{
  "balance_bias": false,
  "vocab_size": 16384,
  "tie_embeddings": true
}
Below are experts of layer 3 (counted from 0) of a mixture-of-experts language model. Rows are named router (the router's row for the expert), down (a neuron's output weights, with its number) and show model dimensions 384-447. Each number is 500 + 40 x the weight over its row's rms, rounded and kept within 0 to 999. Numbers have three digits each.
Before each expert's rows: a language model's description of what the expert responds to. This comes from a sample of Wikipedia text that the model never trained on.

# expert 8
Description: Verbs, pronouns, relatives
router:533464509483512472498514554482559459511490579526477544512456540530521545500450526501504525437518491471476530519530440544505544489602439489449559477522538470505481487557495424492486441491484505
down4:458492544507524447481565436527563437428487531582499465542558521488520441501493563484464517495541493480543518511522525506448460501519446510396443511555472535533469550518509543470479493512473527
down5:422454468487490535475501486486464538526494448434507534533502524503455461421545538496466505534569460488494468452531546577471488506422494591497524530444516478465481498518480473474450483405535493
down6:457533472491502462565493477570566519496503557504463487502550541554496466476494507474420547490490590478507499440524516521427471500521467584528509520518516515427489499538511495480471489443538549
down7:556517547554539578566552468512436447520446484497540610523551467453519490509499453461462473529456535501489558533457453559444507527528504485552500534560500497527487418533526480509545529558509509
down8:457532461487513498489522541392546508488513436502500510491468471548451461529451468505470510508603360560504504535455458466474487498559488500564464520475459520546488563482556497543481489515543406
down9:530512550570560464461483461531504491487480494557502449538565511510451471501472483495523469423528512551513518512549460498526422462504475487493513449458518421495568457480424560493496506557566497
down10:571493498539509474556486447539527503492547446441502472600567510488458476581512493527485578565483525439442540406520506486524567475520476529518557485493488515521419525541477448501511527470517551
down11:546476566507500436517512511449512480518499577488515483552516474507512467555449525466497463490546472498521439587475567517483447447523506446445551479454503448457486489476518527549433466484495563
down12:519518518506499522479506548463497534502594468486465494389442454515543485480513459488543509489432526472542498554515602464492487445490504573554473501526463475500454491420515488585533494524536494
down13:492525494485430535518517494480539483489502503506523498556471534451440522491529530458504444511451448530626459500492542498539498533495484482448478499389564470562488511502510506491523505480478511
down14:487548540471532551505453437481438496442517518499539542602517499501403497485476468523526457478597550521526468413471575423509478524554507537553469492453545428484564528462461460580423614513433459
down15:581493511455506489545563550568450509478520463501432491518410477508501491455475552538517423505548520487527435468392503531511506475440424557514584461431547462478557474478550494468490538533492483
down16:475532506475510504482533451479553440501489524455560526528535490519500548486429442491515534454529501515482430478417508471574477545428507477465539456499532542544540493485434535533533469535459448
down17:562446474521403479514480556467429518491565473478518460454466515479398550549584492438571523453513447473470585504591486540565554527470489496474531476467485529540502530400510470487467526526523493
down18:477486496519575508485447536442471400419510488535622491507527452493525537491499496510490520489568498463535524458595539501439526475444525499474559514495516543556562552538499577533558466438495513

# expert 10
Description: Line breaks in tables
router:545509534528456497540466475540449531521546450501539482486489468509527525534449569519495546568555482467494455540497541473468513488476549479512515465481515486536553486456552562496505462475492466
down4:508445544474550529481509509532428479486543496572536433559496492542482472433516555475535513516557455491488504489621414518456547516490473446517559538536476521514455566506468454518532471495498490
down5:529451468482528494439543518432495472515458539480457486469526546474538532568573499522507474535488505538554564515494453452470532514523544453499490545492517516508535560529463499516440503507525497
down6:516419454394523512490524433493465510541449472478525415513488543466467482490493497459457523444501510533482490534505425508493459478479515449525532470497487483471493504532555556492452504500521503
down7:501547528443511504500466518541482498494548517408483519568538537479537517579457453489456562630473529410562492516489566530546483561470480474529476486478451450444565512514552558476455479530439483
down8:505493565521428467495445454508409512483490437466438459525505454467517506520540478514556556528541487475508490480535489462421504536451451475454453641568526516536535484509537548479477529589548429
down9:449477560404468441597479512471501484457496443433525544560454394514467490536451445575454521489538505521528518483460497496515571522483451465497391471438504512528479531534455493532489496486511492
down10:511519528522536534487489489482574500525502474559408566467544500561514551556539504490379470512481506515547490548501523546478536562464465529473550480512504528579484528515484539514458484495518502
down11:497514485447441454460524473498483492518545407443550497407539499493504539534522487441476431516504448533547488573460464546491457481518463451552457457501497515560532541538548516568481449467498524
down12:514435509468503500485428466482507486540543505488435544430514500496472481510536560493480429603484526470494517533525526510444446588555559534479421489461510513468453532460498470493583516499419484
down13:473573494455500499513536545534499501547513499513442523517532485559482461531500526495442490529463551519439555474474501508398505494487472514499511540517504565500522457482491520509419531547538413
down14:598493561530501493600508438475456541546456482424518524487515576543514502522534479485531519521545498431591435525561503540453494468480516497490561510415522504503521501526381506505510521531450518
down15:476448453525507461517596518476447527494512495437467492525445528508492484444503539478499466512506507399543509483537480495497449517507521515488443493370542499430503448543462512519501509452442475
down16:545506475585501516494490532480529542466517560526497383483529514515515504493494465480511520434494545513489453473499433475498454576511468496503481520504536537520529412553542562505433483559466382
down17:527465510468445506566485439479477572520532621545502489476502432505542538521496489507481453521468496546490451485573445492475507500526408538479511375559461440513584544545529493522521522560505527
down18:486493469405440513511498589453496505436540554531496508456442502481511458527499496524454480464559573451553483503508482539476518540428511498439439493509502566477508477488634453485551408475507526

# expert 2
Description: Infobox labels and years
router:512512512566492532477484467516534515458469546539543463494517490514537512513473565526515505519502512564535491472454480478538470552433487513491569486428526478504475558478533454530544490497568547
down0:438530450470495483474505539590450461586552468469531497540439505535529470509514524393503498512506489522465487460497542413479545493474470475529528464477503507477432471444468466468536582476508534
down1:492442526474444496481473482475562495530433497476540416477530488527495501485481515530546593481456537498510583470531664542527589524454463542481528474557492578555526535439516482470471465504441541
down2:542503480454475484531469519569490493533531489494538436571483477494520499494529500534446509462620507600538540594564498502492494511478498505528520536465533459504388556515495518481481542537518484
down3:534448524496470511492455532509542403561464480474526463468481593525501557485541526515563432550393546500485531515518517476521522491453525540503505510447520472493425551518470502533442469551536527
down4:544510510555467432466443449486527502494471498437431489501525562558497432537509487503478529492451445543507462523546488452472432440482510544457511493434484479544487454507522536554379514499518527
down5:427485458425579527420531483496485437481515472464486469513562448515563595428486451497454548506546515501492462615471471500514575464562540540495548564547530432531558494489505534557541500474462560
down6:527465510502384503537505427490465503455578498545467497592513487463511481472579483474462501513438518496540537540498467444457504431446542447475397523464530504500469485508546511557518502472618496
down7:526484470474487495515555457579556525557508482507487460534523515510540499574510506530455469497469548542564464579562536546508549500506475556499493434565516450513481457525537546504528581518493503
down8:490491513477581445527548462509546460491512546522509518454466498487498598506516514492488489440440379540534517469419475429523499475517427440510513500501496537481474447508473477507459582500566432
down9:494485541518557497540522546527455451464404493541469534458499556496469477520507506510516537508502475427477509504487483512547499533524465473542508459520564454478547510478482552424522549456479499
down10:484522473555545478500450452459517484442496471549480440420487502456533574578503491489580472467473518525478467571472471480418578479525512509521470523510497479473575447531512459517492545578429495
down11:531523495492617507466545535457428464534507504444495504451440542465451454516476491413572531512518531458565497467471511467485501476518576427434532432442494465474487537509508466463505538464509512
down12:474515507518538488549570508497505584570449549484552441591492452460539505423498456457452448505519510529560490510536460495485503507449481448569574509589419528472537502469484484499483470454567446
down13:517459542475488529553505482506407449512499545505459513560504525548477512436475482526440484515515479549479509540517424473459615455481520441622465498533527489510522579555520467518586439505498486
down14:474542512518451509584487546498492511581562450557453490462505500588440436481503479505513488527529485513452476482533503518499510502536473495503452553500471546540526491452519501547477461458571478

# expert 4
Description: Hyphens and compound parts
router:486566501601513474460514561576517476508504535475437547539463584442527521460532500498483512493518486501498445494478506545451493461580543459425532482531445565566536486504483456489423477504504490
down0:456520548409569537479550477477559446554516505500535432532538464524492541401453511451499489562505538561517468472457533544525529448537542503466529519520507537514510472481570545544484464515492553
down1:528496553473545504534499465590533561460445508439483568545517487441488538493441416489484464574469523525487507485533476485541562493506509519520519503461479459496524483469424464509472564492493500
down2:549514473512517525453532459518537451491461499422511507516513461461453503478507497573481469460468543491496528474579495478509517605517535497552596543481541463431444547448624536516517459481484388
down3:499486493471540497521449479484438587557505519546472539499483461529491507459482492515465490527508442587474511483468513488496507465473505489524487408450522449470499506509515550491535395578495520
down4:436483471513533441520476485517491495537565500450495532448558542445493494476510459471555511497495534525497478594562515512501549501498527471579461500439448449475493521540565565534503494451499574
down5:520502518518491564613519504463499515458586525512475494537499574512534490499535466560495556535457545520472525570517518452506485479527495519474478524451595565533489562534495532470555492494480546
down6:516489485526540416483509500568552538490535524547453495502441499466522530496553435451502475521534510440500465491471451477476519493514494509461559549534526442516516483447502410499476473544569503
down7:557501478495498552551428538503479527538561500458460590483458523504454503485523537444457452484517431560507525535515466466485547568499500561534460481436504500477508479506478525556477496520424477
down8:489499485479476472545494526443550568431541507525554505505505509474456519477506486437493439492459524449508431511531449536503450504515540485608430507504470480453496506466531539606502552509470535
down9:412531500581541520520520514533582516492551507497438492547531463495492524532459566545510518511560531529505504505495526446479452543436529563526440516562506541436518470472478451520498429533451521
down10:501545448488444551495479477497500521546499569478516542545507539530511525542522549529495440500552463478518518538517468500513438486476506511541492497514486499503568472508420491418521557578431479
down11:505546520507470467502549469583511456487452456504507472445554464540471476497450512462540490518455569557474478501556547476517508453433539477520433527504537500470429489456510488458465481555500463
down12:467489585434462487465467503545497500459523502415473529517501404454433461504490445445510544472447490550512518513485500487529441436530561481561522484403537483434500451455516504492498458427493512
down13:491516498548591464481513531594532407449516503502473491487499526532484521509521484585504482563510520487493496445491504478447445450512487554514507515532455482495384408505517573612457507493502480
down14:516482454425527455494476492482482480508495540436500456484546516519525515491488471542513493478505484531517420485500543482470523485466444479439476532504514572513490512477470441521475485526552565

# expert 5
Description: Short word-start fragments
router:510517477489517461542456559442497517468531510418537525414472496530477487504560463472523479524518467471577465512556582528534447521529590442543520498521433470474466491507527433490469507501512528
down4:531468517446552489547501575488531444483442507464561468449452544471571530466553511567506497459454501533469468580520526517499512495546507574561603511482450458464501456468483467560493498423524513
down5:484484426555522478536526538472506499570492452539454496535514513479575484479478470509494480532502392560609466504512503496494511428463468463543492547549502449534516536479519561537541485577433482
down6:571573540535463400538506516531452510505505514448526525493535522539469469492514498436481482434540592525490529538506471470466558515464534470514476425491473467466545506533484606434514528582465455
down7:450504533495509447524487538506484499491529602499457468527520495477474481505592518536541408559485460549537504482470436613475508452474597455521477493460403490568395505506484542516500506485504545
down8:523503409556472472594458512466529432492519476475552467519524527424533567455514504460517557525470532457453550506517554499535524393495497472493464495450464487466471530532505485550526529476440474
down9:482464481499542549460554525506486547496590473618553510522512475470491560497513528458432539447489504553512538493471481494514515498498541507424569484559498430506522463445447454541444557482476486
down10:541473530514570532504463541490521462485446579472557500446430555476502540527577557531552545549518556473529490474516532539479514484432519487547534539498558455510458514474530488484520463549552512
down11:609446544493538453451482486511447509478500443500483563563535438426511483476511463523521448489519572498441537468429503463544488482483484507561466505539448508388509562530501474482558462451471564
down12:408553483507447587580525588496538483506540453486572494481453451509516568504499533535373512532484474457524467477488524526514450494534424465493518522525478423494511514503502556528436585414477507
down13:456495433548473462476453477464462443501479519529491525511549516478479490461494497549563491498476516535481481545496510494481463461528564456452513465482539585469480434532488526460541533493582519
down14:551459560530501487521536551428495533508463513534471478478484593512553498482510521564502485461496541510547502496550557568507508505590543528595457492435571483483598533484421531508465455468570508
down15:569484467515505491416491574447497518471435487516525549524514498486446514481481547464503452451509452564487489503472463504500530494558528425581529493513455498404522461544452521438537467641546475
down16:465536468537576533476487598495568460480440591526511539494517580492466478475469528507478502461516436506523519594472524466501465531491485453486538575522489445457489470553457494466486542561492484
down17:460554483596442523507580466551500548499549498436555549500562537470534475465516516524536448477477511458500522440481506459517508458509513532488461393501454462496508491556502536426437554474477474
down18:491492434522487438483475513519513517512505464452514528504520514495574404517547483476560514476527502432464572549509409539432521484536520540539508493535490514533529521469583448525455501460455535

# expert 1
Description: Mid-word Latinate suffixes
router:489526494454456503469553472428466493480415482543448448447562537512432478527488506483551496532414566531489515517436504451540545433448508585509434461481471462457530480481538531493454483522457459
down0:472521471524495480439511484456500515550557458487566456440493484485494463433450520493493571477491514490460499421496532474499507494549536536497501478570458429569467451524519504456465502486452538
down1:510546506542451460482554534559521433469428451432510501416472415491542522417503513555539521561561559472486547418465458519481478545491513406478507554549473504529448550470514478511489430466519489
down2:443562528511464501553489522473442515438489467507494513515523546547602482482453491517534494461484499460483488455589503582486543421452493475530539461549493535572484431556498493484517448448488452
down3:475542420487504551459515520520494558533498549543429505459510419486549507514507442522488477440511530438528486489454520503521510504429473481483490442462511484502422440484498499562467503542490488
down4:477577561566569513442544527479470472467457498460563488483464519466538464540543535529515545509477503424520452494530561430498460488415523496535547515504467560608549481445582467497526467513500497
down5:538473511602538541452400502496521515551466499456545476549426458494451486507532499504450480455494431467497453483514429471496511517448399501452580431513491424495514491497467495452522561514487474
down6:482519522543548452468441454485477468464515494556531544508501472503489490602502409518505482526565525430453500538495513487595470487544499463505542452393513526467544526563516587515521529517494458
down7:550498491489494505491522477480527536486461539546507505501525443544511559454572497457508457419505460449476460511443514460447536534485479547593454515527500520532504533488525587476476518496460511
down8:549543403510594521560478437551523457516426526476455485518569524539459468477538550512531451603486624478497526569473475473548491516511525493551375515485463483531522520516576446552504501528464468
down9:596468461486476506474541509594554504483450467501541520548468394408477529494538553566519507602453474500461492512585488498403490431526438557505511464518499506515525494545483531501455510505534568
down10:492478534538492489527483523442560513428593471516499557561573501436541552510498546540527485518518505443483553441424407504505532489535487469480450519480460534491502480426467507499515453456521495
down11:422485526536471513565515577464582510453520425516488456501500451427485548508485463483575475474505505445533506488456523525489564483512554490561498568569477565520435480537515566588519491474419571
down12:496457551534448566557484518463581496548463413474484491526535523487461493450501547442485426512445427543457493534473565490548475549516467535581488533489437411486495505509516458506534481519551521
down13:488428511452544522456502515485558484535518578539501484514512540519536447577458502450431488478439433526520501493497463497438540438549395572528543483532510547472476565540487493464501480450502499
down14:443526517443507532471493492499543474574466497450491526544428499551579511590453475496500500436480495521532499517534530506482509490474547539556454542502524502526523489464386536544546512544463488

# expert 7
Description: Word-final pieces, possessives
router:461471531466487507573475454512529544530492525443501459529502520474458497476521524477520552491444510527511475476496492430506564576489537430528492534475515563490469464494491476560533525487548524
down4:473529515478506548486498476419505513521530435517487498575525500554483515576472520520554433502512548497402444517572538543528407529437487466466453428506523506544506427469471517478487494495449433
down5:570485374513503446442462479492531475457525508618481483557476528541580525411457554522576436519447451525546521494506479442566521507545467512477474514494495442530504441567524492445498436487532549
down6:499440554504557384508510463533462504489533491531469549493499484495477450532477531524555484564497480452498495485478515495474551414461548516485482525493485602564415500592521554452496516484488483
down7:572529477526538565514476512519488574516476531570515549508554481481421518474427503533568441483477474497470525498488458536539450472556504510480512572501474535432486503502482540497525450449514603
down8:515470449517524580509515583493494506535485493456482562414437498478509497483518565417473514519499484552557435490485492572438496567497511586496555511531524523526527479508487487606454540549534543
down9:476424481443506550508491467513485532560462576587432463458535514502386511456484480474552486508447461512568481441520510539405528481524489553424452494536519515551512495551494420485447472481495557
down10:441490511510506446475490517535565523491473481504535487517465473561515412519458477519490492553454546497530478529487442574511506502467414479514559521500481491502523440526447481575515475421490533
down11:565527558533507460543522451443525479522498485436492528558538498532551521535535475463528462531511449440445465556469452502510523462561439438514495478593438550557514559503474536449508571491541453
down12:558480562464496490491486483490451470491479558487514596508485531546482483548546469522464446490521482482411508549506450581444463497492431558525432472494540499499471507597509543494494561507551529
down13:440516450468543541567495533448467516519455588519514592534423466444452562417505482530493524511498502559427493533502477527531473455509430460508501439476497530505537511502533467479524524563509519
down14:483519471482513495549571516448521488516518540470468552526453493516436548511462540500557539500614401450499494430570487529496463433525459496483494491513487470465514409542412535489517557518548500
down15:498474536548566586474489515630479531459536446454520511462528515494543505486505513543464520550562523419514529556463468533457444518497509559459499493503530459436548534453581498471485463556515543
down16:497494524563461505400560518557515474491530455484435428498529535484513526464474546512491513509514457528440538560496549528516491426507515450555415582526505465537528458496474503508473553547460500
down17:555473485500548495478538497447515597356528530618478531539470551509517510472547425528545481441514435482482556507497495483472475556475427465579576527507491514478496520542460478490483476395515536
down18:508505503527407537502448439482501472534525498449472522527490477460445454484480547504466476405489490515478570546507524489541466507532556520500514462484541444505471465493515502480545569439552535

# expert 0
Description: Prepositions and articles
router:483533438437513523531466458600494474460538477534492547457497536503488590525549561472494468487507482476404535518488420512473460516570470492476505454554525431473511506562487580461510565484532495
down4:542440476505493505487543500514437541547534425447424471508504529518510497421518461464553430497494514529555487550509504512442490544508491505428503482498408510521483432419542498465504467511501492
down5:493514537500496535558556519487501492513523468498490451539500506485478620539541500499569451502481415433501446474537479475475542513456455583402444531504492458547489511507483464498560466509468445
down6:507415500500514524493461455443476517524522486376466455507471536478489500449541495507474492463428463559510481514540587501523482564522466532473471463476449565547451463481459524513477479560422545
down7:524537463474532497539464569522445533521527510400526438465510489509517478467539514477505477553442478494524552546521486486493542494508584472582485564498527503536521513500469517524540570446422494
down8:425542536534498522479464480498508533524445418534469552518575558463507570500472426509457497497495529462548448512458488416476530551473522511497473545504491491464420502492411467490568496539515548
down9:518493495465485474486491445519500563499540441539529477488578538480526413527456501553527500551481533554524485558498478505596582472470549484494500499555423535473483588495525549449513528474523448
down10:532488469501510485518505488512549511526502493484492468479535425460510509487453588475472574619568507497466523512499432486503496514448475454490455431446478547579475456447556586509533484446546485
down11:486555443525512528473530473481470449516480455529473513455416542549553480471503583437582468529503473517490522467462466524494440532499533468519532529496430522620499543539461498449492530526500519
down12:623455549483481552466447487461460525533527444479496540485533544488503448544492598453469465401495489526531445525470532486521436490558452470537476480482485495528505494513456556476529568530512504
down13:439519499510509395433528485545446477469513512490512533445483496538525557534447526492542462532532563528521562465456509552537545432431527462561491472489418544526497464531440494457469534546482472
down14:467529528550514414474468497512432559470496527460531451456523568517537546511526490440457536497502522421478487453456553508442538373549449437518512627457523551532530490553539513464500496509487478
down15:523490556438526485551611459438434516566506495543493522461472514454431527545499536480471517494475526523563492454412485553482520498534507559607550468534495425499506485497489514524519510484533512
down16:463417501478530469464525521538511538557480506490457422534493541502444482478524523554518559464460488482482418391570522489531406490497524479504513534446437572529446531490488489430475517453471439
down17:497525525514447493433583506497474503502523472463541479512483459587453435524517549473547453466491448556504494460520525367524518502527520495509528477454477549598398483509480481479525581484522335
down18:486519593518448500490454409418515455491411502421538520529528503416559545467534548489494503520533506524533442499474502532517465499473507599590422470470512534482572490448467519505477559495434461

# expert 11
Description: Commas and conjunctions
router:478429542440544557512490496422530545497534514482467498548495509500507465432515489459457484459545509561471510488428487505530429474488423565438467483470571479479511508498441491481547530457435496
down0:585506480527500549461477463538473495545520486462531486472513499574515471477482573498477461462540535559492492533461519512508543524527513435469487494519468477533479456470502468453496502470598495
down1:501466494498490371568520522463481528531532497431560397488577540517454489511511506588450456492440455502458531542439496517457492506575535487556375539495513426485487454453499479554440518486519476
down2:426467477587479491500495491454548529459515435499517535467544501463513514456534489520433519507483490468440554544419453446433487528505498465498526481500393527494565440447589480528529507485544491
down3:485509583484555497500480497527495508544471530545553465404428516460487513519497484471478501509504515476537537465529513538552506458446540503497508524493513487457520490448522477472482504473422490
down4:523461509447478488421524503597496447495487479498454576447468561458522558593491527535517503524538525521530486504460524480493421500512501525435481514494493489611463553579559497467466467473512616
down5:512482509422535486479482458446537511550464463518465525527560578486540509547509447607574430457476517477481490487495446506549487456508475472483554441511524500492527504494520478507460546462489412
down6:470511531453437509512513580446507440426469474606503435484518427506559521512449502543459500445516455496481491520454490525482453467517496539537448509529500560465489492509467545486448581455502471
down7:465480479485470512586470602509530569512464505394477509488461509526466569456476532489515443444430455535503480499522399491555459523581504527512527524525477456464482469525533489537530489470464503
down8:530447464492508484532495475393518493528507425524445510444451516470527526488494538444468486523535502511527483514451488562517496570527457551536510432503529513485517475537574566464539481480531566
down9:504458527502487502461543517503529417490451463457535477528455559455485499502534518476515503567430530511523570430548410424472498496562394455487492565481481508453537496541427450485524540522501552
down10:507446384533553559495507566513433529560558507464596494516568434447543532487511468473465517508478513534550471412524556534472481494539517487483531492555508544539580507515474498463533474540502512
down11:565394470533421453479490536463491602453492466495478514509478507480390481500444507472471545478516524346482463500535510480436461590512447534553553472504539444545551420524571466499506496506522458
down12:451510440465474512547461479509508497470492471487512501509441481526541530540529501625562520517578480501489385535530485512564528657547476510490483472421543523467476534507466476504483497469522484
down13:487508534569497453508486474442522543531400505498559522511502502498469471535434471534506535426484540479509522500530453552493485507491482412424489492485526443477539460476525507503592453500508488
down14:505513525423434506494433558471474536526522473438424508458552473514519495536499513521593458561499536492567556477461516467534406436515485528584415517538438501488444554534504584523502471519493542

# expert 3
Description: Foreign-name inner pieces
router:432478468483550476488526461524549480537462411521469530491471459431533462473403403520466411528505545473505538474517505507451523588450552519497512547422471528553490517486478488488565542526491460
down0:426400532564442523513488445591450518487496527549501565492548432499459506446521418487563520491474538430426569480499563501525556507526513523556473510502499548452466432582449511524592463571468489
down1:514519585495546506487465400498492454501564486512469465485502548475574528443508525449516492486557452523514415549466532487572490550485554542548484500513495493553452538513469436441520474480522552
down2:436541550469472457449518519485505453522508455535497536512491468499526559476505533422472408521536479488508548570483448486477525475470534493502543462521492516436457544519549525467468521460506488
down3:456471579535521459546565543504390562469452506519479484529534467485508633524512510482470517499570573499491508520522494532484488489456523418524537450471538531514461454533496510463481501484484516
down4:487423531444507535509504420523476575504533453430610533528520472443469458445532473460497435485507509569495516458475508508532568444519558549515476495482484501428494549412490449489470501522532505
down5:526558446477550561592528496452517509448490482495411501506482556436475512591582469515483494509463534472563423459505477546432416506508528529545464529519498504527474500549470543559527534490572565
down6:463511492523527517567544485472513489433508398456550486520490496474530541488523482492527455518510512540509528433474535449477465492513490527467590456518468488438510616580431421492501572482447480
down7:537479639538541493483524538531488587465522445502511469467477496572567586410498496466500534465536534528520529467479492476507512517527504412511546539498467537493449512542414503483546490396560495
down8:526542502472496489466519476525488548423468584532536564488546522514531510512457522477555558529579456455493557620528443569486435449475451511456510510531460519536529422530519575506498521510572495
down9:480542552545473563490442442518492442520471467516510574506525558567502465524533529537512535537419569502515466504460543521448447493516454510498443460523404541498518528533518521481531504550507474
down10:558484433512591622508502532485525535512500460562505526476473486486511491424465419525546455430478444533514483549507552511502510532485493486502515523491456516487475456537453524554473454508508507
down11:477554460513393484420472519486518423568594458543459561499534482471500521605482472565425491564577494489494494473544500482485491472457539514502451594463516598474629491474534516483504549503419435
down12:546430545457528509511596480483465539440591513492507505515491510458480503491463451502509572525461469497487594613480550511537550530495499427563563539499493543518487486582471528514490499516532507
down13:473477575563536471492444531522502473515505449427446522490476472545432467469538456462499505486535486510415507534549487494439509539508416524457436538408507579514459501543553474456522518446513455
down14:514516532500459505451514502453447512467546509428519529443575470472514446540514518562563487459446409531508470492511540527536452611541494643520467501501470434525526496493477460498461525567449419

# expert 9
Description: Determiners before descriptions
router:415492553549546549481485517514442532536528521514492487590504423492528443524508428604505563455543433455555522510544526465496514420456471516524518576606492494486454430529483528455527493446475495
down0:482565471468485479519467422570530523461492566455650512498528542568521520456547523504449550447529573481536550519536488482484533478536479498422531457496482531539495473511480493435500503468532483
down1:523475483451559453513495452464518517463556517473505452470559529497478551500420553553536446511449530473510507501468503531461493469484563536501460500567542531536403474481493567558527518450459495
down2:494495462501552554528510493528550470521474465537473464528461489506477460447508551475541465560438513492483508531512492481482506562513535442568449498444454510499472506549438535519500484558533464
down3:534544478464460520540498454539473541480492469536474573549482458466556427545525527500475494498489520545464491458513542517473475448540549453514462507482469564461520510544460458491471499467454521
down4:539519463491490454468436519484588479519507442502545519534530488460441537502490478477558490484387576564495478534519503506554456541539548490566501502458471499569525456448533436462491503494484468
down5:532535472496520514498518506536455506513421500472473460486517532466486455522537471413547531443573446583541466464518490533513479491542506526585486444463554484614460525476518533522516529450479485
down6:549503462621526567510461509533455514472476480476510496477503574485539532504506501547497521411484472452481468581510476527539501605522555404432544532532534493525505537461517541484526535445485505
down7:509503465482473531537493496459447575576467517542506560396520484472553541513500467525562500513517489498483490488507493575484435522518488477496463528494471421562444546432481483501538378577380474
down8:551544455524486521568506474511498432469521528446495525530512560466463485494446521515485456525525555485490556538497415479484451474429527572479510470567557449516490521489510467557516576457489508
down9:507448507510536439507542469478430486473579467493378425511535459506423484444479483559471513474537399411477452510502468526518539424490505450470512481609459492546417522502533413526498532484524516
down10:432505505427494550506474498522574516556485595486543488530435562490547513490467425497489543488444518412513513488518508533473480541485453539469532471580536470510499480509548554565485508506542441
down11:501562508462516464356513501446473504504528586502551537445459513544560529473522508436552460497488483508579465492539578534450472436395507371470530515549518520481503501545497453514524534504484480
down12:473479498508503440459530460500603496466574455569427481544552483528494535510453484492530425476480611558495471484462542540482565550523499511466476481506517434547490540470498483515493454518469426
down13:539558498526579541427515526560488488581495467493521453525472458524498533420496484410515506530502488528544462480498499507519396497506462566452464565490549445545454499472512510489439456466436579
down14:493500475500473494432460480563488508544504542493494459470459506450465538599528501514481484466487461481506499516436504482497505467528491418569471533489589432527524532539473555476513444551509503

# expert 6
Description: Section headings and sentence ends
router:564506482451437488501541549531490449532487474520550500532515414543474484500554513514501509508509522512485488504555507556484460492468453459549417492583443533493531524495463526531455499590533517
down4:492479486486508538537559518547492515484503460476526505458501489497530526536508551504466481587509481577457480460496490547476564469506454576485554477557521483461537536480480494548505481479489532
down5:482454482394522484503570441453530504443480573511474526480540486559507491532516522563461477539565545488474503501444542551481536505502499524484509467514527536493479477488506490520424621477516505
down6:496443516511535470430501540494497464469531528578504471419518520531460490510506483458440488584526523454496465493485486536576434408479463412466525518551522545526450456500469506521531522498489494
down7:524439511517490483472516429504619440501630498438517539565516427476491389493542467587484473514520563520450555566513437516447502468424514512511498516501539500455520587530408449525429547486497462
down8:500426542506521450534499435499535403485499508575479462511548425455502533495498575562459507556529455480426487509497527482501464600476477489532451510448522580481484508611495467531510526535470498
down9:413487501532497525504489532523495482499473542484514431476526472502467494536465459518536507512518503597522521494451488510580413536477497474489483477491524471523459521514483431502456528515463534
down10:494574496464435435626536517499546509514569407562552491458511579475469495433495512509508468516521473507492504515536547501543457459539435430559456499523504533432479520422502496546457498569520569
down11:523487547518460494490521478465479533445458499483472453495507577495470564456464449480494539459518477455419541538451534503581543586515512534496521538568521466551462552435466544548553461477545473
down12:534442487438493538523521467503437423506521413480570476522424483450490490539516481529459554491547479493572501525522546501428490503505560550508536490474424487520580503476545534443492499447447481
down13:485559419504425466571562521555519497511482535529561467450530527501445491499497395465534515517545525527546532466526520525481516555522567495390454463477443531505505514473543449502482455504510624
down14:545446570546536495479552507474494456441570494441561503472477466458477546564460540511428487487465548529498481485544467535474468516441503485501476559489416527510420517477485545502534517484491563
down15:483541546512448468471501474493448515527491486471498461502485581448477511441464542509540493489527522559499462522488559456460524469437521500511457387483520577450493472494458466490572472469484476
down16:478528450510420473501467483415480482530477439462480467499491371429518574543553514477512532535499493584501494528503538552488483448460465541501506486482541474520481558514495476499464458523526485
down17:489454484555550531509492517490593484435516503480531505533490530500465439496502526490468457483486478480484527607459490506531545521506472477467553523511520581433412518527488566503467533455536508
down18:540535528518446392483521483509549524572507439506523556508513558459437405507446521518514457573496523551574520537469514450499537533482488504510472591562506499469512493489524516498543456490429499